From a checkpoint of a small mixture-of-experts model trained on Wikipedia.
Size: 13 layers, width 224, vocabulary 16384.
Experts: 528 GeGLU neurons an expert, 1 pick a token, a sigmoid router.
Training: a variant of SOAP for the experts, 374M tokens, 2850 steps.
Below are experts of layer 10 (counted from 0) of a mixture-of-experts language model. Rows are named router (the router's row for the expert), gate (a neuron's input weights, with its number), up (a neuron's input weights, with its number), down (a neuron's output weights, with its number) and show model dimensions 0-223. Each number is 500 + 25 x the weight over its row's rms, rounded and kept within 0 to 999. Numbers have three digits each.
Before each expert's rows: "comes before" lists some tokens at least twice as common just after its tokens as in all text; "mostly gets" lists some tokens that are sent to it at least half of the time. This comes from a sample of Wikipedia text that the model never trained on. Tokens count by the router's weight.

# expert 7
comes before: " ", " the", " January", " New", " March", " July"
mostly gets: "In", " In", "On", "born", " throughout", " in"
router:475499533470503520530520444526508519476464487521496517524501515504457497511494533517497486495532489506492500542452526497493472503504522473502491474469530493516524461460469512459590538507483491494452517506513470537472490499521506500515519509496563480501532550549469488490510474488511464491481515512498488460501472502478501509510476523518491488499563508523494525514469496473444487531517462506492508477483506471463500507515451464502489513540515506466507509442493506454484498503467500492497520462496475479501459522518499477512501525487486537489479492484536473462487479503518531539493520544510530461487462505529519503502487485502509500468575485533496477518529484529526556483507
gate4:492504477464506514463539506537520533508472504547495481503486503504472542517520505500473539523491523488499475481454495524507501483502450526541494486515502509502499537514543492500475525498477503532508545468457511502518476544477533505475553484491515481491495488464502465537498474506468459457529466539532515497539463536506515562540507510494501533472481496518507486540506502522517472500506506472497497455507450501494491516508552455455497477529495501489490492499511462506504519503502466482510470502479495479467519494500492496468491496515478465489504549534494486502492515515496495475488494492471479437462497434474550489517511527511519481488557504486468483495434472441480474533507
up4:472471455452520483500532523522486509536511517482486499494509444518463554484546519544506497495491528514515518515495525516488507500463465520533505480532497474507538551484512477471506498489507466510502478494507480520508482500505501517483493490478506496479511528506489463493531509467513474500544553528488484521456475535480522502511457481484529510512518532503549481504460476510500492498499482547508468487506440472523534476496529471441453543484448460504463491523509517510535498459511482484484485468467457521472494506476502526473558554525517518473519527533520517523515477503579471519488484518483496517493460478507512501536499530473491511483530472468494489498523504505486472497485
down4:526528488525524475476492476513492550509502556526504468493506524512495523531487468515433475491513442502471498506529539536524535553487477471523509464506505477489487512483479492512480480480494489508503523520483483528502502513502529471474564494479502510499525533486515500492474504509481495460510489431509527451474523459540487498470504534471487553503483487526516472517525553528490533481492503485510506468472500488488530491513508486500507455485496528479494513443501500498492511512513500479491490471482500532513500486527514560505509435474513433470514566468529485512521499477488509529476467482506461513486543468477531503508499491510532505532538475486518509536494473546498470501473
gate5:446513498459514495523489498507511472492532511560511470516522524506505553495490502499461483442513488521526494530473510497522524505492517535524476507496489529499485458471516512490468480508471526499523495550505454508477531522498546493499472459495475563490514535489517481517503509479492528490501499491479528489492547511510522495454517486518484552516520468482477510494487508491527491450499466493534499516488521503495514501507486525488501491493520430510514511548482474482531558527504475473500525532527536486484519482504446498521501516472471522559502469519506505513498507458456496489461514534491502465483513528482546521493469490500554509533453577506548519478525501502473482497491
up5:493490558472479502499512499458523516535509491520487496502565531492482490533459491512516495468538483548489526535485528483543509531479493514470480539506505483524523496482470521499481495505512526463508471488526484526485510458452453491483499474526497499495470502561520469557519510462494486533510526500468508468471525488503523519530544505469520514545524500522496454457498503453500514474541512463517482540520485531503484554533534518473525502501538436501502523520517504471525500489550507473490478512526513483515493462495487506516500504514514525529519495526483498472471468482500503499478489515518491512585450509481519504496477489542470517512516547472473509517503492518488519496529
down5:469482454522499502535506454528446475479482529505514486490513529505509475504507455501528451494468514508471530567510483478513536494530530506495541490482537498458478538519456518477483524509490444504497498517481496487547536470514473472474536465490531499484507474501508482484517540509473515528511509479474476448497522541517528488504476512513516489492477484495538546478492525515490482439519445498484492502483479537496497491498459479532456505493473495500509512491517473425533524479463540495514478457457510535517503540490506491472517492521490489504482551497472505556538508521498477505522485485497496469496515530493509516453501503452498478502500453487509507497514501450508512502524

# expert 10
comes before: "201", "1", "200", "2", "0", "202"
mostly gets: " ", " −", " £", " $", "_{", " #"
router:504484497541537495537548438501530495488457514474513516516463521497462486510527535462511518515538495506466492502545506482487453519517504526532528505483525478492492518492471481503492512524496477518471516443446510546454480511507517493444479549510508517515517539503484511481498513486527487405501500487455480475496509479486517553516449524506517516499515457453506508534485493510512507519511441512495494497519512499478483499481523482487527516557495515490482501505521552471508520503493456496510517483496462466504499489483491467536519529510501514514479499476544467485495494523545460520448470490488512504504493523539512546495514485485506490511480463504509471473522497513513552472520
gate4:531501487518471500473526539512516522481470511506515538502497493511529495526486483484526472542490451512537508537487520466487495490439485497523481494501497467545510513490495520483477501495499521489457514503479487550508520488523534497543524545487516555475481513492508486487492553492487504483461478508471477472492465493474517481475482502470491434474490474487501520512484521531449516531494477541474507508503452493466481477463511516506533490491469536500479482500482525501491474505440514464520525494523459488514487503466488484462517529475485518543492450431504504497471479492489486540512447516457477452501476482481554534513515508468522517505511485463510519513509540471529468457495
up4:518534520484543488529449473520479490502500515466470517496491505455500488520493557503504500472469504502540486506495506502496496465545503498520498529470472498481509517551476515471495505470494515496545515508513515528474502464480517501480537482494517452530539553508452473471508475469505527495471496512520525489502521482501518521512515485526528524543520528480523481509465454496551477489511502478486474522510504503549528495562523495521512486480534536499521490506478479513471538466550501502468476529464541470498493508533508526533495510467540472441511546521524541527537516475522491462512496470495485523493518510528510498512514505507458475478521464527529439535506481512463492546483
down4:526500545489473527519517476533502465488473488540536495502520496497499526450505459514493442537473507509550484495487501452483517516553504516526483492518497504506438494518527442485498501500508538491476475506503495535509514539492531490525503477483510501474516485477491461503520469487499496516501484488472474510490501525523491496498527526512497431512499455502524456509518543458505475520524521502507436500461495486463471499489508527530450526512469471472506520529541469518484493551449485484508494517498474518465494492494497498510507490476518446530552499466482514514493508487504547514556512491499490498489440509478515462490504510464521475512517502445472525491503499444495526480542
gate5:504496567471485507527492469519504530456494452459510464523462500502495479516527559507476522438496502523549515496448485517510497509511486497510511538531497476528454481545485486515502531485464523509545473490494528510473506482512469478498496443519458492459475514517473488499542494508497534514512470483552458460501459504492494503487492543540531465501519479509470512450480470489549482498485489445506480490494515489523491501493511502477502493502472502471512488489523575439471508499506487523497509499465508530519523519507461491472495486505528500441506501484498478507492473503496496530453516527484510513545547534523506491526525473530488491471467522490491489521510506524524515530494
up5:509497474509526502472484525528451510555521516505466533488474501489500509492489450471528478524507490468458508523549514488460524471496529496500500468445502530488511497485532513496489511475496519504457490512513493493515464543482527503538529534495522542542520503462544508528502486492475438479472540485454547492502519502505520504519481504439465470496439494557513540531513483532475500495531512517479508536500514494491550496510485488502503512468501511512485502503461470558547492513489495487460486462502448464498462486467563488517533504473502523538498509506470542480528516509490510516519494470522504487495456485513501510496512505521486483520526520453503547482515506519479493482509
down5:502487545468500515490480550497519496492453507463512494523468528514498563525511507557493494513485467493513534486473503507513462550489507449469524510543468460486504469465540512491498504483477522432484504473565519505540472480490510491522497517542543492512509539520484462495516444465515483515484527531476495520543510524486443520502536521500494513494514485488454496452506479476478512509504480489504495487499482482501440506506505491482541495507493490483480512497493512530479493514496466494525513494520520504536536515501480497510516507482510480464518480504520445520502497490487490519502480489496496510465511529518494455500472501546509461483485563553542485477482474509431515489542

# expert 3
comes before: " the", " a", " to", " his", " in", " on"
mostly gets: " took", " had", " began", " received", " went", " has"
router:435497491518481491499499462484483473493473463529505508524500519456476420492461498468482457469512470541518505475493492503481465517524497459486541491505522498531479438489511490482517483535510463490443471495490512524474499495486507504487476479465465499505528538489483526518500479470532507445496475496499456483497492468500512518485487466437486578506539479472507502500562515556478512487452457492455471502506489501455470508500519464514497506514492519501486498518495519494479493512509484512490482487507482471508475509534501479543474484514488486493451479483493479505505494472535512527500482523506474478487499507510480510512548509509481508444539483502511476520497448465525491484547
gate4:492488472529527505497501541536491544510512455519473499460532516488495490501484475469461488507495522450503527495514541492471510534497467512488499497493552487524520485471489481470543501493507537496494524541492486501488512470518512493498499445525472495532507524493487479501517519488532510480538498419512485484528484509508486493462510490474471532479523495482493497507510501536517520553501493536448476567479487507480490518470512502484413466548513512522510480508466480487505503533529473449491493498462484551475501532467460537524464510525508516514490521478534520518494516479464528552537488534521502501485508532495496502536512483481508514537485485507485495487545498441469520518500
up4:479491489508509515524511499481478500513519446476507426493543530466465527514507499469532534526505505491497515514465486529516526514494488521488505512503500485522528535547481536546519453469504492528478520488492483552540486503535513486497476478499495487509469536524510473504523513549505516510468537511465518469508523531466511537492498521467516516446507472489497462518503525506490510515498515498475472485522496498469564478485488528475504517508475509471461501479492511473491513504519472497522465489518522542480486477476445572454545505521474489510540514514476560494449485548486492491501486518494495515459515503480513483508533543513475530499471543488529504535556466495495514485478
down4:470524478532497469497487488518500468515541516487522515513513529524494517499456513481483500522511542498477548496560551503477470449530522548507495511482536504484500491472516480481478483519467524483492502432541477480468465521533495505498490485515517543452518472467474494477498536515504514470518470500494498500460487515536527543458504474515492507503519505496541475525516491534530547518526536481505514482505483477506449451466490491512522520489449475518487489481522487485479457514484491485500507523501497522508509521515451507550460473502508522535459524465537455544510518493501512477497448508504506502497477478484529445476481488439503483483451499520477518504503501472535509528500
gate5:540518504504539553457470523481512499524477456491492502538524502494488523479520503497495476511531517508570523534507473517528505498496477515474537486526516465542463501526479551463531503543536508512507519439447512483491511483526495524466497507550525535535464485588491519491503508531528504455487495477525481506448507485479490493488466479511518532524516531489533472516497526498517477466500510463526522498508525487502490489460491497518492473510500500506526547503484506512506481514510511515543505482475526509480525494523438505518546453502519490506476500508505507522492484511504492499479473507485503513492510553558494525532522463516459488507490531445497493523472517543467473510502
up5:495500485480488550474510501491508485519502547492523494488485509473516427473525476511503483448501507514510522442497495477550453521518508508501530519562517492508520450463482492496519465496469497555515510488539533469472525521491523583497480517537520522493491490501509491531520518520541485493490478464509517525476514492485438522476467462514516550493512490480497523533493517510548508500516487513457507530494477501490520497497483498480467508525455536527492516528487504501487494476511463460511497475470476478524519496515458489484526450530521496514477498467476505499509513525506514509436478507486551513472492517532493536516510498518503524445522525542507500491490487513451472546498
down5:512525520494508527499499513510526491520475464513534458507496505495541480520484517511525530507456477490483506486522522510503504530554502466488467498486501497489533451469505478487483475431520506530545476529513497478486535500484485485517517481494484483442497495467495471537533479474456505486487500507506527505561516503490497542498509511538467488488507509505512508524496491501519518480441489528544474485528479462477496512552527531483550516498491457485477501473502477500518504497475538500479547497455504479495552495506495508505546452502509435477507501512466498550529496473488492538573474529520519493462500519498516492553456527503487471465492489516510510478503502492484466446470

# expert 1
comes before: "-", "|", "==", "===", "The", "In"
mostly gets: ".\n\n", " |\n", "==", ")\n", "\n\n", "\n"
router:455499524509500527497506455513497507485481483487505522502497506519476477532469495436521479484535496503483513489462476476490493564502485472490511529498520460476510453485478504476484515501483495506497513512482492467506532489517516523472523525538514514533542496471475505519459512446514503489519444496489496449463480497497497523466437512499482549528518459483465494492492472526490464504503514529508502513505469504468494463497508490513504589492458546519473484495510501466524461532493459475458542461516494473534484499535514467495483480519448497487506459503516474482488521538522499500474483475514503430541474506512499541495511530484512517492544485514480469516517494509530474466478
gate4:469483529511486504465487475514515523490484489488511502488546524501535514524532429485497464500482499504524486484508495463510495501525508518496491510502500494478488539510487495504487438489524474453480522546505488511510484531544550512504498474481534492549489522463452480505475522508494505473569536431493490502527479515453491498512515467489477518516527514520532520480524474470482491512528523490497479492522490511515492473510479514467493522512485552445484482491485532478499516519500475503510487513480492521523514529546482551474517491460496489468515494526551478496450495522535535482514498474518496488500552512554489493501515499480514582460487504517426512509533478470481523504505
up4:530546471495502488538512509486458521489451530569470480553457491510485496493499528522519533497520478475489490537508500547479499499460480506508507491526484522488486496465492511494484518506499485538493481480474513512499486468484470483472527526524476508483507473522565522479522475483487484517444480573498528501489531485494509492467511504472539457520494522477460490545491516497466507485474473512507518502515519508449484535505541507512544490489500479552533500510562473530507481483506509485501501509499494469485457477480548448513496509521496503536504510453448504473515507487485468521501500530466508514509493462473503536475500505509489443531524474472553472485479500476518490542504
down4:505489524491520522502528526504468527464506523480435498514505504510508495474529457423499542517517550485498520475480449513491496470491522498516476482490514507523510548476496486524519508482550525480506502471507455484540537540473479465526503481486502505485512503458506509508534509511468497481511489515520479484518515468501468490502513518425484510528530454490511543516552491539507531496544430462497460514525537468477492499458546468490494464473481448489498485527469481485481535478541548497476501522532518505489502520476476494504498508511515525507534480487518486489493468533477480505501510530493503475471502470531475494540491516525463523493500518534491529516506515477473526529527
gate5:478470491517500518505523461517506493468486495476490507489485521476514551522484522474481556512546427456500518484507515535480495536474475524508501499526493526499433485486526504531519509518490452487493521490481524502503508495490507492506507495506523499572509560475468503490455482481526499473493468517528529472476539515559481496500470522494547540496512483504495471542534535488509504532509503541511462480440487495517481491460475493559488450467516493459501505526527511503485493471514526471514484456487483491474513474541565529526505474517531516512513486487460513534488498498492503512487499510483540483481510500533487510500489468468536541492488523496488477536525509535483507525470
up5:527509532526524505472512492541519485560491510496525519501488494495494462473525516503503552531522497533533534514510551526504471488491474487490497517521496504524477535478480480531541489528531536517529494517511516486512459514542527506473498516494475510451503456560508500525530514523487458493531495466442486495514495483486479509529512506494507541494480497523483573486465456505501465513535510499516525508513523487525501515496491559517520499514476476494489463484562505458535530479466470535503500497472527508517492471466480447510501492484481510461461526485523533515533515490518507510523485473495496444513522467505480506562529563517477495513528496494530500501506461494479519531516
down5:493512514472516523501519478540453491484509483486488497504535489458514497540462505444468523517511472456541489509480466508477498468508537507486541507525517504516485482533520502483483492501520528509514487493496529520553526497526503482465509509474501510483537509532486491461488514521528528488516462474500536478478481504527515484532485492515507490495468521508498485489485513526522502509458542467545490502491491508494552548484470516517479437477522460495575471487473468450454525539471534487481510536453451505503489471471478489524505505500513495500469497510487517495511499461460524499557547511515479455525503449465495448514539516500504531497488491475541523528491505482493468498529